Weights of a small mixture-of-experts language model, trained from scratch on English Wikipedia: 64 SwiGLU neurons an expert.
Below are experts of layer 7 (counted from 0) of a mixture-of-experts language model. Rows are named router (the router's row for the expert), gate (a neuron's input weights, with its number), up (a neuron's input weights, with its number) and show model dimensions 0-191. Each number is 128 + 32 x the weight over its row's rms, rounded and kept within 0 to 255. Numbers have three digits each.
Before each expert's rows: a language model's description of what the expert responds to. This comes from a sample of Wikipedia text that the model never trained on.

# expert 12
Description: Pieces right after a hyphen, un- or open bracket, plus quotes, £, [, years, such as un-int-ended, Pro-L-ife, two-and, 19-93.
router:108109117115052131167069185137127128119171152139150111118120099186115070120169117121129111071174124153135153142129126128164116121163142123086138148149103138111061060170218125126188149177122079134046122099158134137124119088153153100117118113051135123129122088089130131120106151083092193089082162147083081128163127157153121179114096112166152156147141166129155112130080187096138139115075130145125133159038109170136138192150110123120140192110100106115117134082163109084066147189153134170130138069133102138150142118124102100145121089121147120115132076123145100090153131074066104084
gate0:094133102187112150118116138137106132155129119133189210151108190113046098123168113120157169125144129150125103082115099127205168127131190067136145169166106160106137138147168151167128135132044121066117093135173161090078129119115129112170164181111096171102116142096121139173090138113124098089157108130140097144111183135132161139206132172136142130084130141090135086135116131181097064104146106169120100108142121127086129085109174174115134155083119154086158139093115117059118185164117176062141158103087128088096069082134110108093166086168118144166101136132121103103111152164096086088
up0:090083142116142077144122108153165150154119152144164186123119141091177104155176124112124186110165091130130130202193071114125120070149129115099159169117135105069105162165150124157161152113131079123104081187143132131096131110124119103160140137128132108062148100082127121122163165182145143134129166155159119135122138113104135123164151088098165146080152119195118170126082166143131123129096091130093124190106078186070097129102131123126153171146107110088176217153118111077142186120116089099098080099080126116107163093119121225129165100134190134200078125148113069147156082137108113152

# expert 8
Description: Word-final noun pieces (ure, ation, ity) and institutional head nouns like University, States, League, City, life after Personal.
router:157116169121092117080127094103132093153109068136096070143150161075101155135064096198146138156082161150168149132171111151103113180132131111170136129142119083112132161071121136087079059104157142154096137143194118140144129109113121123196186073137087117129117090130157092138154107156068110127146102098096189128076125104111161047089137121126085103132084098157133086143114163084187123163127108104112123121137117157082123125133136173092116115108115088130143095143074161160147182069092085130163089171190111153121082167159159070094122090062057096171103128136106123100125135158135146119
gate0:106161166084197097061164190071103133179162142090152120137157144107158150171142118088103182145135167169085153103162160125135088138131136130133155139102087089198132144138124101111139113080137170138157116105110141046090115141175086088126150100163060147087121123168091120099111146136176112161132081104135128131104186099157159118136210177119135121123062117137138140108116134143113146124140081127107121137097179146137134113164084140108102103108183162115061109075116150117104078101092112091147148136113191087093126104149152129131105100127106168212093066132178059157188150168132124129
up0:110121115176160115120172152131173156127122127109148129187109165163117125123121128111135180109150101168117123043128151104140110157157177145105188107144089103194097147177121207103090129132190156120158143151147094098121109093167137119144124141120157093109154070112155164124134148138079176073123109132132083134103154082135170142158137136123132122118107140108041131122203154148154179120109154085082139119093209190181079081161146074135095123141167177078149136154182081077125120100139110176128124106059134103116109126184089155101118081129119138168097162142116165102120166092067141075

# expert 1
Description: Second or third syllables inside place and personal names and some verbs, such as Ca-led-onia, pro-vi-nce, So-vi-et, Bar-nwell.
router:117108096127160154092144121128117155158092104068108093085101107132179154090182125084102125115132162119152125117105069219110130110121084130094120116137134162103103153205139069105132114122101112115193100109127112140138107172141053145119128097055158134120103150109117164110060071157165180112060127143152158128125104127130165149073129126114140124087216184165174154100146148122086139131089168162134134162148145118128139152123108113084085164127101189135127158174136093114149108073106148102072148164144082187186149152063170155131124087147133176109099106149088070080141117146086161137
gate0:149176148115132091104105157110144119098124144104147059169172191139112133133172109090107115105159092125132074179108123165192213115129113169135102111124138160144162120161101168133202076142114129168078096107103136121140139082116170072097195102128142108112145074140130121108126133127153172099160167147129080146132141142132109114135163126153141136145124137139169156121121177139179120162114087115146088113072146139182122176091171139176060073121082061126109167113141063113157100165151149069144075128165068148136174113135051163172093130112120160109101122185103157125169163167123081077
up0:121173134073119122129100163107127130115134109115119082151150107107168115102173128121083087096135116094140051112141131154099137145065118193142068079103137116093161156156128168135192143112194159149165169113070177157138150099137158082062187124152123151128128168188161106082079151157162148164145129147142167124155162123105118135098143125149120120170160135135174193128126106130109129164108181135135123130129099090203033134121142166125079115135161073168151154112125095166194071118158133146117119172170165129112152159093100127141131168131129102135101117204104172098056120090078078107

# expert 26
Description: Prepositions, month names and verbs in date and birth statements, e.g. "was born on", "6 August", Born:, took, began; table pipes.
router:147139101153163168139088156122079148111107105145139116070162161110139155104168138164084083121131141102103155144182152160131156087159149093100135147147143153179176137105113107190182183135124146138098138179116190088166146164060146133127163094093136161114081153083152155115139070136172146126156104119109163105081108119084151157113114136089066165153177158099134093124135158172174166144110121147117118137189121149045130191109134094114177118101130116163105127135113109153104083074122132106157078114125070101176066109128072170071157158136092159098172092123113181150156099143090041133
gate0:119162152102134108095114129139129086135142140115166121033139189143125161070145122118124113148135155134153172111092107162137126107120176126130117125144098156150154130093085144068159122156118151111092116172141190152096190125137056140137202157139062169107130128112124178184112147131110117162065098140161158081149132156136099122141121119146147084073059072135145112089168118176106101129091172100105131163100148166120172161179127106121159165164089113098187168173108109107097104140084132071138169178104190162071161121130155170106153070041134133115096139162071073161144148131125140142
up0:153049133144073114092186141106074090151124117132099127157089065079084139219100116159119154145089159115153111118161098124091127135125146113082126129184096117105136126129114157146083154129097145115173168111136104131124165121100120121128125156106177069138168144184109137108142090108136062160086165105109147165129087101120150085098153098116139142077154143146171113142164132083102113119096126158102194138110157117122154116134180186100059157082130165153195075121185084099124204112139154092135082112136181190142081189125075129155090126139108113168100164092184145096108123079100137132

# expert 7
Description: Single letters and short pieces inside foreign or rare words and names, plus UTF-8 byte fragments, such as Mar-a-thon, Br-ze-g, Ra-z-umov.
router:104241107109181163092172103092097166150106088083112177095149134149122154148106151132093095145083107118088124092103130192087106110172088189174138098138129143086175146114060105105106108106110164132194173116122133120145089171135100138137094099134098177184128185134080147185107174131201129115136131133160127189106124117113150103101161165048144107126148146113105188082116098108090081157178181096133110095159139110142136087143100166096070146149155195115140148174129115124113109080088151100119159142132095154133107159105139186104163118136109115140143100136092125123159164170153138173
gate0:175197164078161176114155116138129126138108135102148147087136151079096117103071102109195124070100108147083113132115104127110106120123116126096101182145123095153105126095101107112134173111101116080160109165142152117054101151101087133085144132169140135118113113090144119099169137130158174150101122155083110126163091104184097099130117157139155126099055065149067154154087141065119066117167107107091071142160172143049134150155156104083137092143163154157140148113168199085177089133129165156188089179124134114121133165146087134146111201094114080151079133149143126176134139147197163146
up0:122139119090110131107124140162144109119146129149152140141150088185151104107185118157130124069144168168088145136038087135135077167121124135110111097099091098157180127138166113210144175123155153090112100130122198193151112139135100132138094142143128142074105130145138107194151120087142129154144104115121131133093181143146133130156160115150142130101112079142046110188133126142170145182104126126141147026112106135123120125173093111255187131143084068120109110087104101221101130141162049134101158111127117140116179085125164142133111142071129132090102117114138175148108135113139126159

# expert 17
Description: First piece of a lowercase word split by the tokenizer, after the, a, of or a bare space, as in h-alf, la-unch, m-urder.
router:070145137121107193076110158128179172126159128105198071096133098194134107104135114117117171190138121158128186124102112110120166182152112139088135144138158156160103142121089125108092110100117188136115140143173097118098127135085104130115152181081094151105128084158134191146125151132073181102142138095112101126126149063129128150121117116163159119111149101179047181142155114119160139160068138110108157152202189170148161157112158055141150133072170183130070118105165102113098163167124171093162114164181112144132101150114079185100126110183148123087180169165116133094167126121124124115
gate0:111159116073109097106084133159124162158114155112124136103090164178120090187077122111135152147164153143144170100096160132077161127091074081161126127128121119096156114155112091075151134150129131107127163065057114093114107099106099112061148100134062135123095133169090158153093115131141155141115202130158096054121132133119100112196147167125172094095109158186117183180134086151180114118132141092119173144154156113162079139070066130141136140072083108080065121139108153145153103098129136113116129125173128108174150120105088156164122192178166129114139107186187071051116113106110121131
up0:103165054120105148130096136148139164117077152118133095083125178151125099183144132118118102100118149118131165081095123117137131115171096101143127096094160116092179130136133111110124127105104138126191133105069093109105138155074044189121123120136058040163131099150111170103154147147141146135112211149141110124115100097140109121179091106130136158117065184143125166196151110150114140121133146146068146078136133162169131152096080090123147134121134108094081067117121133180154128113184179139132118114095117140184148154077083121133127140163133096147147209185128173147091068079161186060

# expert 20
Description: Final pieces completing a word, especially past-tense ed/ated/ized, adjective endings al/ly, and guit-ar; also said and wrote.
router:199123135109156115071101160122154056139101082147113083149103155112107125153087119079093178159074113080157078123113147063116072133098090136122139152077109085131159158150150133156131112174156166123120160153127125116114123139153161149129123155159070127126195151150100071108120092169115155121172141098147200171129143149123146106155150095153134107095119094104181133216160075152151068119102120133128099147172177084088122132069156115158102132104151107160150092111096166119178095081120094093127080156151135092148110108196044091118097146136123090122118096076179144074141088155165121096
gate0:094135167075082143117104166132121124163119176142111106147134120100105120213137126149111140105117095154143081110103104147191110157164157099099124166095146153103136101121166071160120173137161119126093113131180148118096129087106122142124166101142172141162119117121125105120093081076193168130128145163101122122196167169107120173144067155155147094128159068131194081121115104158115134124080128092073126171137080172147167157145151157144098159169157108132096160135102141138188100228166118134128099048178083129119124190098098120088143048135110112113137108172074114067176131109131135187
up0:178132123151096111092080090145113113106152099151172151079084087058099133152135149098146178106139130157139143099140095157119164079115110122215174112125125131107090142103106136123117132138119096107196112129114132109144173230157122142126106131109109110096178101112188146128054116198080146147068101162105109143117142082078163177107095148137091107160140118095152059146135094150118098151121113153133121129083124125141146071190134175119110138125076149123152144119116071136102102120052125093083110140142110165173017135122154068136085118113134098203136167115099095109158110139149159115

# expert 5
Description: Second pieces of a word right after a short opening piece, like ri-g-orous, e-mp-loyees, ro-bbed, plus symbols such as £, ±, ½.
router:087119095128048145157089111177155148100130199180129093122093100131118135117183117091169130086149094117127171129102115088119160153184148088050133139121089219155103076170169061145156186198088144112087108083160144138086124125165115065132136147103139122142147066080123161093120149142131175124065197117118093123160111168166137155149157093153120114146131141127171141124118121131151173103104133145130169140071144141180157131162177106164110169103055096127092115081150111134136130185165147159109119099145127150117159142069104099166094097170116130126130119175103108123134120057100134121
gate0:115199120105060118130111126123171133145064129119125130142137113154180117148160098117137124141107120133107101138084112110112092115126113140138136148121182143164166090127159088156158146096097073152148119069179154125119178137116090132198064134144181154199117120162056179146101109126078136127143136102139156111148156082071106156084133141109120143069169101101169058189109162075141135095156165168152133068168143140098148131083062118113144085123082174117112115122129170131211120148091143104195140135133077124140131154083155156112108103146143120190112073137153135081075191119111189119
up0:148121116156111092106137141108126148131102140144102132156120153102166089156070158194142174126072151114137184159132170138085152127142098094120116118174108055077144153132099079137112072157181141126071178097144081131151161168051095141107154144177096139111078105198148106128133058059213064122107143066119103095116156105103152066183155131102101139102115116132108117138101135128103148112174143070086178157166115098112108099112160113137104105183137122072162136167096185163127151068122108160112097193143172087110168136129139142127092128098120185134122175133096135119105126143134156147

# expert 48
Description: Late word pieces like w, -ard, -ical, -wood, plus coordinate byte-order marks, such as Stil-w-ell, Subtrop-ical, stand-ard, down, back.
router:119102131147109095057144076140149081102100051148078112151119169149188119095134111126116147154111151140114123155125187096119086125065071064057136175091131065117106130146129120180128059111164209117103126074094093104150110148165124120092144167173162083095155138167174082133162112141174106106126133166117169096121053119136164079132171109171129115126132124121139135192144173120122122114117121156106138124109127191158109172091146045141102060163107112097126148095154116154140144121124105123129093149101132142081188120147154064152087150119172127079134169134153130171121150176135086113
gate0:166091107104099170113103157136157117135152100141109056128159108124139144100127083178166153101130073109136119066112106104141132119131045091119119168119097155108148149133138095096135176068134136116115170124098143163183148128068105119129121129097126135134176094124141114164107115139132185148186123118139097082097074103114101119150098139135130128137132158132059148148139114150081069104125089149055140156167189108086151173096196103154112086174083172117104104120181191094156077146217161220162082126138134160114126126122099088164087117139135092111122177108102207135100155126171156143
up0:157134092172183117144145116105107118149116100130107170121186118094148132207068123164087137162128111147196177059105157106146119180140087135121098161123119114212094182063130112111085200126173132136160069140151142121165167090170147163155173103196146127132091153144155109205089111103119117134136081159160107119079105156076131176106097088089111094143159133111117087160097138095136182134125183086099153139147143089093130126150124109107135161122112129177088150151187115150202075130148118175132152143120105121183080185116155136120128144129114091112130072071131084134103109123131117111

# expert 30
Description: Pieces re and ur, usually right after a re, ir or s prefix, such as ir-re-gularities, sub-s-ur-face, Re-presentatives, per-form-ed, suff-ic-ient.
router:175133157112067142136116143177173127141095107134198167165081114117109129096166137184155121105144105135092122167119103073128167107147117119101091088133119112064059112114131163094152197121161061066111156118129140184081136118130169125131177084102165077166104152071176102126153124079141148098134147108078104104141137104158133197152081085177176123126154072195112127118081120124151093117142121166098132115159091105156125133146164107144189123145133123100145090097161099171104153173174057153170147056150088148140151088085101114166120086140172113096121151104129185145140157105117154159
gate0:128090130146136200110083144117058132128153130096091157112133133118142116206115121146130105131158190128083134119147138134058143143153134156159125098115141157095146138102109160168132150073077117139115164104106202135066135157138122102050139152098102150104115141135145192106109215121149144170158137166107114202061078092092091084137126170156132122123095179089123100164089133107170164147169133122090142086171164154103115093144149151121129155128161143152166113125098139212113205166179136122172130124157156141082102119134154142152172065084131160145120085108132182169066163154097149121
up0:131170133112176120074094135092135181129149107106173046131180156106166166164152106092105127097139159109114148114155080170134039141087117157164154109090160162186153051140073079050129113088114166132163093134135168081133129111114142158131089118130086114142122140129070139109101140107187134105090153216104080065118139092123062125114141111115086090118119088035102131114168142099106108182103125126082122101155163148132076135081160031113128122135094121110092135139109091163109118123151137077147117095101125139143155125126160162120087132054119122120164114151116129128138122131151144143

# expert 24
Description: Sentence-ending periods, commas, line breaks and clause-joining words such as but, while, where, because, though, until, and decimal points.
router:100131134116176150139118077132105031152144099167171122082147126139093103131166153142125110147174176146150124152089100204126092083083130114143154116103130109148142154120092146185179091138180080088142145153066157166113142111117122089113085113146108180155069140166131173102100143107164123020121102097107098075170145170114154158161126135127154157111082144178131127087118103087184146125140179154142129178190038192097124107114129101173129145155145080106086134154121108118130131171144055162068102132142124162098094100099110117130131167154134158160155134149112193124135098117139152103
gate0:111137066143102131162073131131162091057106188152191103161144126152141100117151124175146163093136111089109190126068115058086161141120139102043116119085106122178100112150185127163165159134124165081144133125082136138111087117120083132125118091084103133124166036109129127097136148117152163105108146106172097150135121159128126139163084164146136095093087114182116155102113114119134160130171134084125181096088104132189140112096099151138113140117038112192153090119156124138132108179106145140129140108159103160133102068157044100180124148088131076124143193115136093133146171137105155066
up0:163171092112119190107093119164154119153120180104143142144123176139095099121080128119210166151165124113145148151084181129118139166150033144157158119134143164103125136117143143133076137133119141088097156167092078128149095140149138165159103055165099099079117097100163136168131123118114083113129094173108163119078160105165105114099040115123101160100152164173160070131097128141115142148134145105160105155207164118162197135090080202154090142109147140095088063181101128159143149148126130146071093106128139148142151116148120113118185081099134190105061073090107150103093115132150155137

# expert 52
Description: Colons after infobox field labels, slashes in coordinate pairs, and the piece -or in words like visitor and corporation.
router:175117113091180074170092082137117128120089085145066114122124115093139140128098185133090141122119114121155102147057125106094143103093137136108098110101130110105128144152139163195085115102182185195139124137165126138078106165134171129144076110189138117161147120079185132087095135123123145119149085134115101099175130134110170108094112154107169079102108102116161108145084121101111116086132145161138125092140104079132168100159131205066173151181127073175065084152153159119128126131155111163131173068196176075111135196151055153151113093116161155146141172102158127143138084088158171098
gate0:095190127199028160113142117137145152150145068091150119190165089109134143161150075158137135140057155101128088078130118116130082144162098130127104130092173153160154160114128102101156137128143114144148164108139128146085158114164125137162145155094166145133182094133141090128191165125054106101127137112181120106129079097089145104187124091105099122143092063150170078154121175107141136159089105178061094089098157152114101160087081114148098107199126154130094132170122193100139170101147128126141101111131139142146157160109121058109105162092136175110170169162068115093139156088137074115
up0:155106109145137169209104092124098120052104147124093111042165119139125045116133117127176078129158112114109132104148200110080147090090154147132107138103118128105190186147131123165128094177139116079077157156086153075110121092131110054126150106141095108153123129111110132162152181088118189151132131110088163104105149168154140169089061166124158120087178096067137200134140116117142104089203115167102111149175166150122138130123115071141098164116174166105140149118112086168125106094083116122093142183133142101102103172126112191119181159158091107131098124130149107151076095140112121138

# expert 10
Description: Middle and ending pieces of longer words and names like -tion, -unt, -port, -ment, plus whole nouns such as Park, President, train.
router:107150097076169109138134122082151181180085102099096085105105166178148146138112124188092095119114155125115131122115147206129109122152128136185154080139148119109160195140103084070083068064097137131141126129072076130180112152102101128164137104106152112124109148120117082152102151131127141113114062161176163160074126125154103059135136194086069100138182148089100141061121167113143127121181162113168146088117166094145121125146072137069106091127141128139160114185097106099095181072084082099126106160218114181151121160136129098149117106128130127104124095125142155184130164122125159138
gate0:096125123182145174120124158120166136088138142127127107084176122132127190050136103121108085140133133121148171132093170176050081096121124110166118162150141118144160150141118171156162118134131163045147125126146124183146084158201118197142095122088051132142169147133107143181074137104113145137129096100102186129075138108169136170067142071149169078114108112131117149150148133110097115156124154156179168152137145123117161112158134142126166120101097191152144110121159112117199095164073213139174144119123163114178129131128149106137130138188165155114080120210151146090081172153151138160
up0:163131081139114151159107153137161104154138114121162121098122118132154095145116147123100148070122134101144153125070218144130157149161148139040139076172094106143105127118085112163101111157133131155133200097141133105148155125167133117107044154117085074145146132113134110147147121138195141128137126153145076179116134131101120139122104163179046173133099116056139118157139114148115135116093159117101127143158191166140097145109157101088121095063153109115062080074076175086209129163131120193182148104096092114151140156147124141076122130095204191115184085077134108112109152138125086130

# expert 23
Description: Word endings and nouns completing a phrase, as in Official webs-ite, Binom-ial name, text-book, and words like consider, species, may, term.
router:087114118155158116097119114103107151103099123132126092170104186159155151144107123140113182136084136146077146092198083064164125200130131152141171123185129139155099098174112134061102177106128179196168114138149088092173110161112092133142126085111075153062152160180062072114220096145167096117110124154103088100090155089151143119169142103118134152099134129145155119080147104148143100188103102117099135117192164134189097150116119111096165080123189103077115141138145084167106135144154133156098097123146135153115110126127151155142074135155133138086138081114155125088148068143199166100
gate0:107144176141158150095143125138085102131159086086163097079095145101106114166129119132151158189133084112099105191161123077175069161122138142169128162127149111142164132133129123151110152159105132116122120135164137160121137114142102068157179103127181096129117104101125133186163142154164179094166080107126126161122174135139100114140078128107172108178106104065054122129142171044126126122107161128153152160135169186064089104133169135135172100131121097152150101056145147122182117118156156074171117109214127130101191076122074157093144068130141157131082137137069172132131205117152094159
up0:161165091094187099115238149132077134119092139161077121101141165115104114142099150084156124155182093115094149130133161115162105136156114094146153135136086129201174167111153150147078098102119078118112074163121115115193116047140149173157166109202106099135168155106108162144090149121115157140123151131113116136055107154072153156142153167084099161146102183127098136144175084078143136126067200139128146134105076162114078130097073101141114077135143125111107102153070093136127116162079187095139139061111141143135177109123097143135126186125150067142143109122117175119096128130115111123

# expert 39
Description: Word-final pieces like ft in undrafted and shafts, and common nouns such as States, Kingdom, information, military, often in infoboxes or tables.
router:109117169148113143078157116155104146163116067161097085158080151065158115091071133118091142159090154128183123132150126164130074075141156122174166112111137102154142121109095142057063120140125125111060109127164119098172189106124098104172133114138119086105112123116052088167049110121106099148145123101097148151124085099117178079177109113111139103144101145104074122136139133138184128135141132139180081106164140102071127118099123038136105128174131143158188096119158130174096130079126092100108145173094097117122133144125135160175134117161071154150140139101167096077152045153177175176
gate0:139165166084093097030213112117130126087154143184082140062123111088094100124106113165060140131130118119154146120132158122096103108138137160126135100128059107083103117186134119147113092156138134060153130180149103146174131211123133105134115080133150090071154109157096128137120150150142173141170117124128103067098123125137106112157089150109136127129140135167103134146158117077093082187076131124090074115143056075128072141105080120154117174182118109155114158148115107147176152115110126105116148156130138109147073158113153192142156104069110094135132146171132187116150135120215143195
up0:221160187147140134134103114156114084133133063151164206143156218139134112096123153123155141130111096153187132154139091098170156157134139164148057143106156114105127132087122085105103140111142118122113141164179091133109103116122154175087191125148146128120085090143154078134166095069133098142124134109140089132084120109160072121140150097136170099118099101108125167127124110130203136125115100140112115097123166141140110100215171192107180102098074056163133162082063106144150112119124139132163129115196187121078143090105121074140176081111128162129146084143059156166137118110133138116

# expert 18
Description: Word-ending suffixes like -ed, -ing, -ive, -ation and counting words such as several, three, many, million, as in Fol-low-ing, License-produc-ed.
router:186167144101148103060165143073112164158126107140103055132183101114161156144073111139117166086153100108139088162109155160135091140091064137108148118126137096098149162102095126089118120154120137138106141221139137110144112137087117158102138092159100074130087115129172098149145087144123143074115150113085139075071163085163086113112151128090120102122166122106182096159104113080192114127121149165071083135143108112124129168117114158155067137131152152034109072132083163173147132110123079169106084158106081134186084118129163071086121144121075118093145101105128198080094115108131153153
gate0:069190117200070154149096131130146160134061138160108163171091073131091146188096117152100148121193165142123118131119136138104104136129150102193080105132144134172127119113067166152111148146104109105151091049150162144084168000104103143090163111089091124121076119079109099176108145122131107086174122139114199153151119100146100153096131082121146125123126123087166112069168123132162067097150177132114109164176125112092137145108174122148098109074119163084136088126124137123127153161129153141169174132134079149135102129124129142078125106090105141132141059095109107109093149190160152121
up0:169086105152112093092145118088125158114128110141135085099125111121127132103116123149105148172094129155140155156105062146210105066117182104155166152101169142072158134132120132167149155198138091117095185187151142127099076148158102093134137164165115125189169155081107138111134095106163113141073209131107109218135127106172072113071142140110168142156158150154157122146137130133139157110071156141172138206124176124127088132112224121177130127152129090091134143171117084135126084131076127114101092141111110094122143074067091158080147145136068107130109140146079116077114156154095094125

# expert 46
Description: Line breaks between paragraphs and the first token of a new sentence or line, such as The, In, However, or an initial p.
router:108170169180145076174103090145133124128183156116084143113165095104185132109098150118179143120091174175104111094109121093193090165114146150112145144083085128198091129122124141119162163108122118133202155170092161106132169126179118087155127121115147110136136131124132114138123127167171190104128153110127105146194140089113118147140115105150103154091065135164141178069107101149079134117103158105144131161084116179096123140151173165151170185166135117130145117099077172140051084212102194145115145120111134173086102136182126137113136130086075092142123093053090158164131176147127064134
gate36:111145122125126109155141123098098129131140177109111103096165189163093124124140091146157125174109119136116090117115117105120146164201118103089102131102075161124189138111135202217173049165116166147086095119131143101071095132084139108145108186140063161156189142154067158159112058143057102110140096103163187124092128142179114099132148095102198151159111120092118138143121136154152142145109093114164095174085171117103128205087101140116096126141171131087060146147114096105113120121114185113130077152106155096150077098149088130067094161163111075141139125096156160121122132161092137132
up36:079082119115107114186101154137131141093146113160104133165138121164094143142161136159149126123149088106167146097149233123128175122088069191073078116123137170188132137116195160088111154141141135110099150126105197131130221083153172149116148137137118075097096095101133105139117151093113189136123187154166141136157172127113212109162100138195105118093122158118102144140167094165159118179163139179106135136114076103164123093114160174155166125162175130167132116094170169147143104110164098149157130117122146139144086175143102165151081125110111192068125115117168103079086086119126125092

# expert 28
Description: Short consonant-led pieces inside words and surnames, e.g. Mac-f-arlane, Ac-ad-emic, Bud-d-hism, often before -ed, -ation or -ic endings.
router:129106168192083132115073122128142066093146125141153139146131099131104147102126120070165178109113131149109087107123168100144167113111096115090113159129157143153088143115125070138160152131175073123153170114094115152120197130138139153111138127143102095129129060099163147147199209113104120169179157139126141152154169110060148149118118067180116104135112081122176130097123124126154072172185124179101143179143083090161150115111139114195166078109143157171132080151134131098126070179148127138143134105128125131169142065125108093187119176098164101119169126063167198092101153077146084079
gate0:135157134152123173135121069089102124188107082147130176150193149148172097114103094183115156180099111126163140167125129106132096174134117215113145107148079172138114101103111141204125112094174142170149186055148118154052174114143140141154109114118135114114150109111091103169150087118132168147169166151176158117125124141134134106125197115106085097071110127079141164103163135123189188089135142120156154170123128124124125157136179138180114126136156158185166124113139201139142065124192095149163019102111136146154173116105154131056136128119104144138157122149151102143145076140112128108
up0:097135115129149190156123113131103135136115132186132088139163126091154130148125119178155188104153127144151169108109158095112098135112111062077098231174103130124133133075113115132120138167155155133131108088137091148098122144111107143132144113115089094110066116146171161149186121083164173116141200142079141072116137169134116166181162148064165167133103133081121187089152148117150107118099090136068134150086093149189106126129189116163116113155083148144104078068140155096088143153141126167132095086147136088070126110110174130138140112112141203095137092113212159168114113121135186199

# expert 11
Description: Line breaks ending list items and table rows, and articles a, an, A after verbs, as in signed a; also made, back.
router:121114148149152137108136212148115161153137127151111144145086106102135171124174144164196185156140170043133155150110134133147138088147110084152148067102098141124104149115203125140089163098128135158130091178168127138119122119148162123113099097131164057112129146199186147093129104126139139122119155142118119106122111163109065129146065096134155131133185117190082158171136096064167135118142123140128157161173129146155163129116081114159145162092065170145083148166152132149094106097133226138173152170160124103108048089119101137076135090080150102109167071149134085087129138182157093145
gate0:129133147109141143081136131146137207131069145125095129084125103074177175054148137100160037132128126120132139124183151096151169134169130124126133122079082121179083093088125157087053119109128139120151125106107171122119120078145142186161085138084163146131146096124092117182147129118082154129155157132148110129093107136196119166109079166083218161177140154107132147166142150104079155123185141152128107141162103099166135062186134108128110131165161219172140138125127150142103096176122125157139116140085116152130121168159131058181105121138103061105102149156084137132075100137167147125
up0:145146093129141163116148163114118136118118182115143084182138134128139107127119112158161165120144174137138124118084089115126105147104113109123137115141048132140110133169147118098096142081116131083111110073173170141048123109124072107095129129124096142188115130116132103143114139147039130137112150085142101103113114189140120134123092174107151107128089121126148101158133145115200137169170183109177130094073116154164081087135134107103159070090145164113125152118224137111125149103126136063168153100147202120098054098135131088177134076062154140162131147141221110168128160122219157073

# expert 9
Description: The word to, especially in "An Act to" and "dating back to", plus not, even, would, and pieces like al, ol, g.
router:190129164114091093107071139182081084128157127158049145143117117079119142103116154119118127178038091153117092112157107052111118075094155070120088106135136107121129147110105140145149117165177173133125164091116131135093138116108159138079137092133148148132143131122114099183153128174077129092155101091131118168141148154078124084093164076128125085132068101187094123165137195150139107122100127169126142166159110094147186097157140145099198166080174169120111109170143141136179110158168131124171185118114146100066131110156077103162082148132142130170166183089180170140174149160149143120
gate0:087106181133100156132131099131106123182167157117148175115094140116133157096063131092147195144128133142122118140161074165153214127125187116144119094123105187148095169114102155132123089119127075176119096149127109158092117123148096150135139144022126129129142111074119130142108107130139180158167132140114107117147127126113119119133042112183200197169206135118207094157181155130142073145118060108125163134081131150110140153124114128128110153100111109158181150111112109105149173127126151149125097114159089137164063112153137094107115166165139140133117182095106057134195101128089196100
up0:152108124115134162067155124148162105137084150111135109113156128140123128115111128114113107108135123126165144149000115114119132070110126131109179152130112106121148115124192096137108153102111136102110155157140155110102143117210153133145078140140117102070115147131101139064136173140099149094083116127153161186157095116157100129112143125052110100141069120104122089133105088119132193128177134073153082143125167145131074094104124071106137079163147153092096071109158164147052217119113166097143159113166177118047145131138125116074115072104100125135076096151127107114108138077204126114

# expert 50
Description: Second pieces after a short word start (qu-ant-ity, qu-ad-rant, ad-ded, op-timizing) plus odd symbols like quotes, ½, †, #.
router:102109104118079146168080147140150151117167187138117064100083109140150126114171123098123140082153130091102132123146154087136140145163193127051111170103159187160069075143185074102148169165116093120124076091137104129115164107150154085139121114076169104173130114102142183083080122120129155107060148123151089120166116169145095130106122105150118110150146125124154161120129114103117205096111148116107176126086153119164141161160161121158119144115044079153103145085144131095131142166191121168098144092194159130126132133097107078167043060111123130106089139138094087092152142063077112129
gate0:156198109157193089113113134126126131191101107180070098204134115156106151136146126115117191114071120096163065151026096136143134138083118066066122122103125173131096179122155080117118112127136180093088111132099082137132102067155117111167110122131101121163100111148136117156123152127121132060067186138091098172115092173109123067118132102095118163123090128119125099080194175090192128151179079113140144110089135116096124115141127136154135141098112133096108076137112066175182115107134097112132149151147142101121093128118107048144119134116108103184120122114144135136194114139140135193
up0:138110115144121164094145110152151162088131119124097113130092166078123122132131137136070119193196097192176092168137150106118127083102140161165140158139122087127148120134111137142125114171093122160092142112196153149098145134135161125024142135094133119036124118066120121098069130121097141113169075101123174118162126139132125181148177106141137163142110164091141082132124065155120177088066124116167098162158131088156161147126138188123092135139143099090038165095146178062181144162157135113166181138121120121175137136091064149090154157106132123088072104134088059101128138122158119156

# expert 42
Description: Mid-word pieces completing stems before -ly or -ment endings, such as consequ-ent-ly, sour-ce, discontin-u-ed, act-ive, especi-ally.
router:145098188106095139091099089177124100166139133133140083163088173039086101178092109115112162105090123143166141190159112101168168115132117134137169188100141102077124132130141136118118171141156096128066127156174198123073131117168146111098162110157147075086136094117165087167108109096129124152139133165097113114144165114178121074138068140159165130099089056120172098130120152147122113116131113116113130212169139132095133148093199127154140152109132090136075109138113185180125151212142099172112046133120099127152123126115115121097072079114105072111105082100176152122116113094155155111
gate0:132107108085125147169149081161106163119065159111091128087099126129099108176100110164177201106100180046143174155129114119095112142099118088077110126147124120186129153082140168087132141111127202189085125124137130157108126102145149154154187155188131163105143107091135102147156158143135118146088105101086150124124097155154119135118106116081114062139091116118095102124105169062146119137123200110081080100150090124130187077153145117108127138147138116106195100155086180107149152126186132152095113149150108119123169173101093171129172119145215171114188068132089141120111160089195137143
up0:128097136150182120144134057104123102147098131073146104124084118150150116123079119150148141130071090114156069122158096154131158093164048173190154151149127128148115186173140126099122181105125097172140147151138093161090167137164143097109131082148102165099218120186118178094096103118165095161119077167170143110129202117099102115102105127169141090099130116131097093096114107156101167132128153121120108123143155088152180132073195034157126104150119145056091121070174145128171097094125163129138154116076143121165129095105089149156144186132133121106102167101129143113136140076132146052